{
  "moe_layers": [0, 1, 2, 3, 4, 5, 6, 7, 8, 9],
  "vocab_size": 8192,
  "norm_eps": 1e-06
}
Below are experts of layer 2 (counted from 0) of a mixture-of-experts language model. Rows are named router (the router's row for the expert), up (a neuron's input weights, with its number), down (a neuron's output weights, with its number) and show model dimensions 160-319. Each number is 128 + 24 x the weight over its row's rms, rounded and kept within 0 to 255. Numbers have three digits each.
After each expert's rows: "comes before" lists some tokens at least twice as common just after its tokens as in all text; "mostly gets" lists some tokens that are sent to it at least half of the time. This comes from a sample of Wikipedia text that the model never trained on. Tokens count by the router's weight.

# expert 53
router:140096161139099156079134144128175136090109125160124091121129125120101105112148114109179096114117129121144181084112140125146093170135162134139168091164113146132128089101095095126096130146127105130158235139143120142158154088132117100144115136135145121135113158124124147192118081099106145068126140109131147129139117111188086150139060136126083106080106136163136152073114110152099130162157130124119101107128104114119135166147142109114165150129118123141122089159164133121085118139184132
up0:114146148126141134120158127139158139123149122136111128139161126104133145145156136195125100149110102095133130142124136160128154135123145224092098133160121106169110137102118116136161126124151119117150143126134155154136131146151111088076129147120151110088146102132159061099103167120081153158108123132123132148129126146144148144129108131142135170164108178109119109151087112138108137118117155123160109107121107116119143153087149097086116155123094125158149161102153110161155079110122142
down0:121143121176103140133152091125141137106147097142104131107180153126160157140169129172135139162145154130146178137127132105131177149127138164125130105120121118145140171091171152126160115121136164110139134149147128104148089130154095073143131102146143110150116067123148140124142151123145090088120153160150119112107168131096074154111145127094136117129157169092148127118114141153190138090118114156150130155114083147137098128131121109108078102119115123149148122142176050143168115133158147
comes before: "=", "The", "In", "On", "See", "He"
mostly gets: " Candidate", "year", " overall", " this", " the", "ema"

# expert 1
router:165107135148145134144154114114153138122137158131132152124098134110113112103133150165147133131167128102162128134152159121124185139149165066098148132113143095133141109093125086140117127119125109134121123126085124140139151058087134126117108119132128108141160116130101088094149101160114147124121140133122167101128145169140100121196130113129124135136132131135124163092112117106117110103114180137164147123113129103155119126133125122114119139151173177137113134125135111165155131159138137
up5:139099124142136148114098113126132128130123146149090126138118128103086105154113163166169112137136146107125133145156124089147129141093151130100154173091124118085144083169198132114129128134093122116127118167153153171172164130093117129145141138136124117099148136107128132149152143127143151124174101173101168108104113128083115130190115136139164114141111145160164102162143119135128140147095152156150154150149139119069149118120111139127159137117128092135118121105084122122106126170144115
down5:146142106145195117119158130120102135100132157097133104124075126138111113113158117117137067182120092126104147125153137112139108139099110147096144149151117113140159136142138119125110120127108161100106141173112090106117159095137115146120164114140139130136105150134096139113143117083097116168083186174149166121139075092143147089125096094124122139124121131121132119102139111115118115094157088124105107129098160106110135155114132119118129148110178153139132128129147146119165089118127107
comes before: "-", " of", "%", " km", " •", "S"
mostly gets: "Career", " Both", " Name", " Number", " Work", " content"

# expert 62
router:152115111131125118127144108148156110120150137137143136135126123059133104119110143139120116128141173122121190146183159137134116141120164158141131133158108122179144130106102128149073097091130076121114175141104125113122133111126113127137145108144136085137141148138114184164096147174143158108103179175133163157160154098151129112119118136145105123138112124098111086134096149170102123133150083139110131132163096154110142116125097082145121113100107138101144106153144144189102138182136139
up0:130125102134117163110156092133071150112109116099111103180130130127124079152119137136130132168118164166112119099079103092094101129150113151112123148161180153104114110126115098167081105154123120159156159168138134108116118126115152093088137140123120106110155158132155126095173137090107139143133134109147114109130130110161137178177126121135127130129149162134137144106152103117088087084083135118102129150141157130147150076094111110145175103179166122125099121125137133123128152159120101
down0:130101168152139112092124098090120124131117138157134098162105173129151178165114113144103138117121132111127120129112127132131109116107113160154148110095135125100088142132118106147131132159156142125150110145125123113130069107099141137150104129119148123063091119134085127122180150115108145148150145145141145131153089131161132127092098152078086142137139105083154100118113134159093141157091151130126174139115116153147136167098141160085173134134123134158135091160156137123104143130133113
comes before: " |", ".", "°", ")", "–", "′"
mostly gets: " new", " 90", " 72", " 81", " 59", " 82"

# expert 10
router:167128138119095131137110099121125138118154140096193132112096148130102081122138118162144139123106145179097168134131155147100156119123138075098150143166138139177108136106142121123122157121134147123130174062095132131140147096097177150105090114145111079137070144179095146124144106146128156081153112113104128150137117140146115137150120103170143110128172119130136135090106137162088111106146123148127127125121119152094127111140134131114104135109136122158144113134150079169151136152111135
up0:137109126103137092138104148100153082152155158135118146137111121104115140140128156064138100139139068145078152160172176170125120165122124149097126120163111108134088122104188103107133096122116152092147143137165157145172118109106112150138153095119121150161134126121158126163114091119135067132142114127142173125128103120117132123149133071101129099166118144149116076135144141140154105107109129095096144157142115113139097139145121109104136111096104134123145117169136118124122121115173113
down0:125137166123106115085117148115131115141099156140100112119198102121108154127128181122127116127131133140139133137172091146125144140140119138086118158155119149091149105146145125114117112138166102102154146132132141140174108100159115128104127114154110192103192144151134122149120126106154114126133100101142161111079124111044128109109120111074138149133133134141143126116127146140141120128129163118088127127104152144085136124138164100123143128076104142162143117123116134091165110103079155
comes before: " of", "-", " than", " Force", " are", " were"
mostly gets: " many", " most", " some", " Minister", " parts", " President"

# expert 0
router:169134145101160177112162143166148141139135170109139153111112095138102110076134137127108123134105132087113144125168139108137161086143135109119116113137130146201156159098150117093123139114074184149122181108124176141145121126124153135111124112146143075139134116114112140149114121138118171130147091130101135093142101154091122118174117110150120117120145131099125142076127122144128146111171123131163112128125111182116160084120119085135141127129129105108112130150153117152135168150137135
up5:176116102098103108112128157114117113088118142143169100104130118132105108110138084128108150118113117113139116084150141113159142124163136131141117130123158134142157137108110132109119115098118114146129133085195101135140074135102138169161100180118138069184132112156158154169121156100081144131115098111120146159141148100157101094136116148158108134127123101116131154115121120141114083162137085136104098145154087194141151107097175143134129120109131099139137130096143148175174107095126163
down5:142175152098169111135145102146108081102134125125090155087104152164131107108152136100136151123084141141084123106089124121148143121148160129146126115096109079137140104110127117136189135105172219142160146123151116129153131077159112118147111162109131101135123129125126119165093140131079097173108121066055122135140161081111150130134107139118098107109135147100132119096128085121146112149153153140120114133103159095144142137114127162129131119095155128121108099111145142133156101123116103
comes before: "-", " of", "si", "ce", " List", "al"
mostly gets: " Minister", " history", " population", " president", " et", " part"